python train.py --n_layer=10 --experts_per_token=2 --router_score="softmax" --normalize_top_k=true --balance_loss=0.00899 --beta1=0.93 --batch_tokens=131072 --steps=3343
Below are experts of layer 7 (counted from 0) of a mixture-of-experts language model. Rows are named router (the router's row for the expert), gate (a neuron's input weights, with its number), up (a neuron's input weights, with its number), down (a neuron's output weights, with its number) and show model dimensions 0-223. Each number is 128 + 24 x the weight over its row's rms, rounded and kept within 0 to 255. Numbers have three digits each.
After each expert's rows: "comes before" lists some tokens at least twice as common just after its tokens as in all text; "comes after" lists some tokens at least twice as common just before its tokens as in all text. This comes from a sample of Wikipedia text that the model never trained on. Tokens count by the router's weight.

# expert 25
router:128136143135155129143167132129122133117095137124114155138136147152100091169111150103090150138102095087166178081123117108100133143102142119159108162118096126103123110137110107143131148111114130147108086069164139125118106162155155148101135106094096097136084170166148151108136139131110127138073139135145103125125110085092154143146125169109165120104069116158163150126112126130114130136123106125099164134114155150104106127153122155154119133131109142206123136095099170158121115132088123146132104119132120137167164076108139134149155127111113144147154131136096140123123138114119108062142134159112137143143108154113139129126101138118131078096135135084083147166144132165118159102141
gate19:151164153166100090138171133108102129130124120114152125146150128205165113099138119099125142131147125104135160116152116148114122121099088146140083136083110090121160143114138078132097102130111141148120125120158117134098085129141104129114110141122078114134144167103115082141134158150135153121131124145167152188143122128153143129078110149136138106114133138138131144130124079132142128129127100102158140130146137112138146120125112148088110140128177103111141149142120074128103119059145103148170153143140102120084120113141196155112133115110117123122119115123097130125157175145133134093124126158116113160169093152175167119127154151088137136092109131084085111119138126179129112135148
up19:140142145142124166105144162157136100076141173151102128133175148144150103123108123124147131106121113138101130130161118108156106142141096125095136137128137124155086098096129099121154132109147124113131153109105143112105169134160138122132116156125096129163135123139113147168137124104117157081183134138128121143147153105116101105135102097091141128066120110131111105153102140095114127143159115103112148136145127112145139088126130122123143115154131154133129135096132103127140113138138168186099116140152084154120120135123102155111112123116121094142120087089139135123145121082164084133120175119105170159108153093151141119109181097107132130146161166148135168151140125117013084125144
down19:131104140087128107117106133152159123134111121161159109149128138114120102111074148114121116092161152127123118131116138185152092123175155146148117072134150118118152109126096177127126151151075177151166117112128160101132100143141094102103123130133147078129091103119092132096073138143125111166123127136111183118152134140123120128172122089140114111134116123135105139138130135121144145147149139142086134141094106121132109126103142153132136113155140157137108098096110125141131120133109154114093153136178093128108157083124130160113158109130153117088124121098135069134136092059092110168132121120151148176096123108084136078128113096110173163113137150087147138137124114143111114134133
comes before: " |", "–", ",", " League", " Cup", " season"
comes after: " ", "–", " the", " first", " a", " World"

# expert 26
router:173140118161105079163145135107149141138133113157149110122143141116108103162106133148135128153069143134111134125101134134142147132100121090149157178133121133135118150131130127119120095143172137126134110140121101122151062147121137121127099134153166108126119133085134147106131113145150133130128104147131089133116108119133097102140141093105138075120165134091104129089111125118197166136143170132119137113073176173116096171110100145148100126106174123124162133101135111126150157136133119165124172159130095088110127133131120114101146144130124097137125158151135146119100119138107103146124119139160160167091138120116132120131115158110072163170131070126163135126130176119105192149165
gate0:143153114154148130142109120096127086157088134124131112104116121125118102159134164106136153178065181139138079137122162135128138128123112106085103144093135133149111116132127126133169107101146144161162146119127119110138164102122143093098145088146128136143140150177153116165142141159126186133127107156123120128140137117162163129120152154152120106189135117095109103129093094167167090129175130128134105151117113158090108169160122135152145125156125126132147113166089145156130145143104123146126107149138096091142131142131108148130117182116130065121156152143095155119118077115156117160167136136133138123164163129146075099108153102131131162082115141093156125097123141132140119136121
up0:134127161102163137122103131141161112120206139098108147151152153138099138081111105137140109115135161151138141132152168161135125148133156127138082112128134112109120139107124138122147060134101156132132152152129163133147112142137146112116113097153155092125099120136140117064149124162116136119150134124178102195107134133154159142101114107164151108115109112157136158111123133116100138117106108165145132113113120174142130121099153156132111079122121110105161123121161100096110082103173132119111086163131153130108103153164129133120126121137183125141126092082128090136115121126140157080137143128124116167105118167110087128091124137085129162114128124114100193147172140126137129153152
down0:106127133131118125136172144115095127098166123129155121083137130110127098157159165119144119118136120148112116128144111140144170124156150095156176137172140116110157191105114133168110165123121125136153105143104086149131126133143091154146095161122132138127103144141093160168113163123138144129075134123101102099114153103078122160076123165128109162119121088122110118128144132117107121134146173174160164127130126146151131108134107133113147087155167135138104103113095128152117144134138098107133135100132131177149162083118179132122115115079149114113141117118143156103164110142124144158124114132133077147142121153114205161170148141138119129095158112125174123134158085157102134119147
comes before: "|", " ", "=", " —", "-", " −"
comes after: "0", "1", "%", " |\n", "2", ")"

# expert 41
router:160140133131142119138135104140133127129169106110168066106094135130106099150138072155132165152117139128140125126117095132083121132135091142147118102141095161111116114154112123106131150112124151131135115089162139133069139130096127132142130170121126106144171128173164079098100146087060096133130112141145081105120158094134178143137125122092145134113081151127137142114152119123108147104149120109101185078113119148119146150165129128078117104195110157126133164109148141116136112107109162105128110128142107103105131132096160106125123141086146131175133123136106170101119131137141129128130142171180141151163144141109136116133109148103147117141094170150155093133141104143133108125108
gate0:082104119085098132105140154128099137123134152124105127138143151134185141092105105153126127099152123103095157161097103095131093147158102164148119143103114086131121093142180146112132119121116151152113082114143117139115146092157125131176111086156145151131154109141114146176170105172137137144101129125172132115114105139120142094129112165159122127135163134140140142148123121148093124110126128166144131110113081113118106067158133123085149114123161128127181150097134154061103150147153107111148097129153140133090149135128091177141117115125138127133091122129136100138109150122147120100099109145109106141094105104119075135158160113146165129137132138106140121131140140115166108106198
up0:121139154109148138062160124092136123173110128194127101110134118158094102138139109114094166147134109144130111148182126133128093122142109135104101103156153139143125129139139116088090142123108114088136122119113107126116148128117101148126130150111148139114120120133107126126113155133148096141168097116132125091146117144123074172157116173173139110148112130119056132097085156140103133154124146143125101094132097097077126153163141139108103110091182141121085103114147141111147132124166136114105116090156174111127166195124118107110160126139096128097127126114146139182102134125124153096110133121148128094146140113124133119091102121139108141177128120158136115120187135125175116114124
down0:142178136113194126127132124136151097134151139113146108101114122118073085152132094105137150103133176142151173112099147171157113112153167109126150162094123165117122128129132085109144095169106158142134132063115128115103117123100151180114093132103113123122164114134133143118102159117106162173096130153126126126174107105176150144133077124171120135157115134115116159146119120158134164130147093125183118135114094092051174128096092094125094140125086080095102123151126099144121125146137129084125096124163151131164171143128146121145135102120137114150124133128138150102108131110136121129105129117121139109104139103127118133122119141137095144102131129163117098123136122119157130129126
comes before: ",", " of", " and", " in", ".", ".\n\n"
comes after: " the", " of", " a", " and", " The", "'s"

# expert 39
router:166110150127164134163124108085129116146094111152142115128122116147123124140123136146083141185150158132140062153124164117115154085124132157136064145146081088105122160150132130157116119139142119118097092116112096114165162134145118140119062139161100155122157129128139135120124138139116114095124116112171176162129125083090119079126148125134143111158171109114121102164133122133131105184129140152140125134133129070118122140117114146173134096131121101133103154141137096124138156137135127134158178099118136106081135072158131080127136163106123146131170128109108119129085149139147093141134152111098143126085137118117098139142103163103103149107123138116137182106143152123113119115151
gate19:178094137125103126152126128120093136140126177133126141129162098151124136108159141085117139131139162117161125115138135123117118096114127100086134100109106112110105143157114132075131141181084113163075115124083161146117172126109189137094151108128106118137093104155108136120122116136139123148139158102156128119146135115180127151122108140143140105091145148084105080127085152108128139105104133094162087138172131135106117158126148093161164157130105124131129152119133098133122180144143101148096150136150160134077102122152130126151118088146135160134160103137115159079090141165127152137126158129119165139110146119119185150131104099112130090121165149092101155129122123135162136125099
up19:140200112112142150127121115143153124116128126111126150140143146106119106147182140137098175084104067128127082160150127161160142109149108145126137135142135139155112155190142083174123105130170131111119129172163104125088134129124110092168120144105131161135117114135152124134135168102144159120120131139114130164082124092145144148129150170152168173135110106126151128124094100100105091140145082151109126089112095137135132117109135123143074104147134110102170146092121124113126151107083160080139141098121163119119136135142148123125133117160126130177146134117114090166154134110124154144128104167125137120099112126153102176114102134142135115139070138132134115108082160116138101137108
down19:167125119108103145166113140107109099082143143097130147138093118139136121176131138129153134115128110146154099114122131128124138132165137097104134146140147153078139122157147081127102108129135146113092123126124207123137165129100096101134101167150087127102144108165109104128155088127094113121125164132106110164153131118115127136172100123135109159144152133108130135161092157148162135118137144170142119136139153146135149147117109126119144114194098163121120138122145131087121113126126154143130118070148149133147108184164117154113106145147117121137151141143120162101112104133176153127149148075147181148134113171103090137121104165164096107099168153115088123119102131114113161070141
comes before: " ", "See", "History", ":", " Species", " Country"
comes after: "\n", ".\n\n", ")\n", " |\n\n", "\n\n", ";\n"

# expert 4
router:136138149121154066173158096135121129160116160128152117161168147169122115158096177130133132124080096093121089168137118135163131142096139159170125173151113103115118191094125127107090123146111139094094126096150129104132119108107172129107112132138112143121097105141109158152172111123071080124124150105104133097103119118116123160154177105139103090141155147118147120119145157130138133126101124084125134105103079087149120131125087168160106121120112118158120146108118127125105099124178155118125143088152101114144143124143118171146109137076084161103138137144112111133131142098084112117128097163139133119095141100108095110153109124137114145123108137147133144124138102135157136159114
gate0:140114122094065129098075100110167101141130135142113146165108115094072093135089130150088184110148135129080123131124121102117150139095166155135162111121101156144106114144110147103100114141113158141134104082160131141110087137111178093131089168162124138152108137116102087092123131109147122162148155085119119104089136132143112089113121125159149139132089157121122102122188165119113125130136081130134112109126078125156113134141145087126102121149091141096141094127169097136131105138141148110142125105115142102160128107142101098112115105082109100171119155122129152112123131116143137107113121106122123124166133151122165129161098159131121123127086137174170157123141121127145110128135
up0:139110157131138187096083157150124118092136134090095121175118167125119139137109125133139147090096165123120141113056155119156143132120130127148117129122133156133111106110143136125099139094123130132155127098151126107093155099131083141155133084132153175162117161152169161151106139110101122131150138160132111144141123139134130140102143123099128126148130086142150166181139109119122090095144155112107101134106130074132151183165105141098126157132176130104105124088108129184158115171140146109106155120134111112143125136152117134143127097126152155094093115085118098146165154158170115158137100059109140126159129135142103155113123138163136144124109153108143111078134118135153146136135
down0:109109121113100107093151130146109165118158125106147107157097076114119137153120104132146150185137133152151154144159077139162121101170145122121103124138173145158141151185157150117144115121151130137115134126089176135129144158151133136109112126096148095128105175127180103121107123124139131118084094103104141102098147146092122176137114157101122144122117149136138157154128174177095134129143126135123122126195171118124149083133070132155121152134116137137135162132129105108145118123135121122133164114155098117105132132125067152131126129122178132147160097123108136125091129128107111151115079137105086143111183145123097121144111181133157139135139151134147138098171149109157124101125
comes before: " ", " \"", " Win", " —", " W", " USA"
comes after: " |\n", ")", "1", "3", "2", "4"

# expert 14
router:110151146117123125144135108134138156164072130094132138145165093110073135121098127122112125150121143129111164143096134116096133113096144085111107146122172154136088144161118128116136125117188090090151158108107134139143101112136121162132125111099118162121090149150144171117146114164103145118142110143126148119139129128104133151110093103109114095069106128124096150092118093137162129158157131123131092136148128138070139141077122142133115121108135111162079112122155090149153153165087108152137190148105074160125133123133115130121143146110114089099189153161121158132137138109106103113103138164110146138134126099114156130110143142061154134137120125154110145083157110125144129165145
gate0:147088110080083153094120129113136147139117099163137154080150128147193111125169101153133138103151144161121091134104124105140149114098127122134084102100149145095099095111132129114128081150156112141143131123140147147130145131132101183129127117121158155091110129134152143155097108129142141139118121141153094127133106126133144126108137118137136122102102124111127095156131155144145182143090146157146128089120119104115148107097135111095087106129135105097162137108124126130166112127107105097159149137077126132147164134114184127144166127122153096137154156094148093139139144142095149089181111140166144098128100137144146133105133161091095152151088124138131191130095090109163081159122
up0:145131128127121133129136144171154116114127103158142151129122116110096120103096163145074160139078144117092146137095143158116090111103119156101139125150124134131148122134144159124126092142149114150119086168134139130128155149097110137135123113106127123131107142171129107133170130097138148176150135136147085168135152158142205133117130125136093141136151151154137111118179117137136168093121109148134164133081170098142129115099161132073127107125165100102135169122149151163169124127085159119122167129118132101109117116158121099113131142125117112179145112104152138187101119134138168136102153105107164168170150149143166184145093088148133144135129141103109106118114146157165129111126
down0:133147117148152124135138082085121115149088086158118126114184115107140125165133140111172118126128153143137149133097145130090109120098084127179091139143090127160133113114143140146139135164108131111169129118130150107150167072119159121172123162157111151161074103164165133118122102118137080148111143121092175127133139162148117091124155121106173128167095075113084116200124156128098142106063154133109142147124131093109131129158120137138108145124115158140120143149128141138143114160116127151138131156122126120133120154140150151104138135159149103106143123139096155126159172097122112161133129099105107127124179134100157145138136136128160094108119139132130149130128158105103077155117
comes before: " |", " |\n", ".", ";", "–", "%"
comes after: " ", " |", ".", "–", "|", " +"

# expert 21
router:139101109103121176142115183140137138131137115110140144142145138105094124138158152111117101136145127118129166127115130140119093125106107155160143124084131119105111097185145089148075138129179138095072129076126147125113164139149104139163097114123122170127143141150121142128143125143093109148115152131136159148136151112082142138110117114155154127105123127123108134143143136144138141126138131119162163085162149113115136173120136137098143130122101139133155152134136170150115120133106111155095131145129088168109160106082144142118108141102090148145150118139105188136170112085107094104129138155077094165125118160153139150085155137097157136161176085123151168104147088178157147118122
gate19:100145148137107141105108158122139153130089134140184114109155130125117100168118133148131169144108143141166134105127079122105097134126094116143163128119157155128094115129135082100161121148105128157089143145141124128131094102134098089121133089123113117148127098115111159079120109153125124144142149123096148104178086097125114094145138130112146096091170164097102180082162102161158159130170150120146130129103143141121153124124131105136140173166142099102108125142105155170146129102083120164120159143129131117129133162098130134128070166158101104146111180137145143165106132109134122129115124110101154100102133108100130132143126108135117100142173104128175158127165137090166101103140
up19:155102130143146133109132177130123143162117163082125151158090118139098160074081114080156161145141156176109131111102145109129093121155108130097159079128134147085140135115163120097143108072116117132150160120136137120087178113158150114138134156109137133116151115129122081162117134114154142114099126135120109126140164124102157140114127118164171086140126139144102135082151155157119157110086142187106123140113156123145131131144091121152082145166127133117144136146097124142107134129116155119101157130150118089106084130148157100128097120155151157096095112138077171125111135140117103125105086118100102139134141101117133141122123132124127184084110119114095127122099126135115119130181
down19:131113136123108167109096120146155165110100055121167134107163111153143163111154129124119151101149108154177125149166136110150139127142156137137125162153138123150111151162082140142146171090173145109113119117130110090138113118136120150133092117119099096143151159173136122103101105170128134103146162133160147092114137124161122143186105151129163148167148148122118163128092121111110148101167165109142113165137166101157142103151099143127157131151096111140105084149127144172133171112157114160103112142163160134116114154134087110107098099111139082172131182170141151119159111113114158096142126133126088133110134142129127143120143132126122149120148144106077150120132130150111110123130
comes before: ".", "th", "%", " years", ")", " km"
comes after: " ", " (", ".", " with", " $", "–"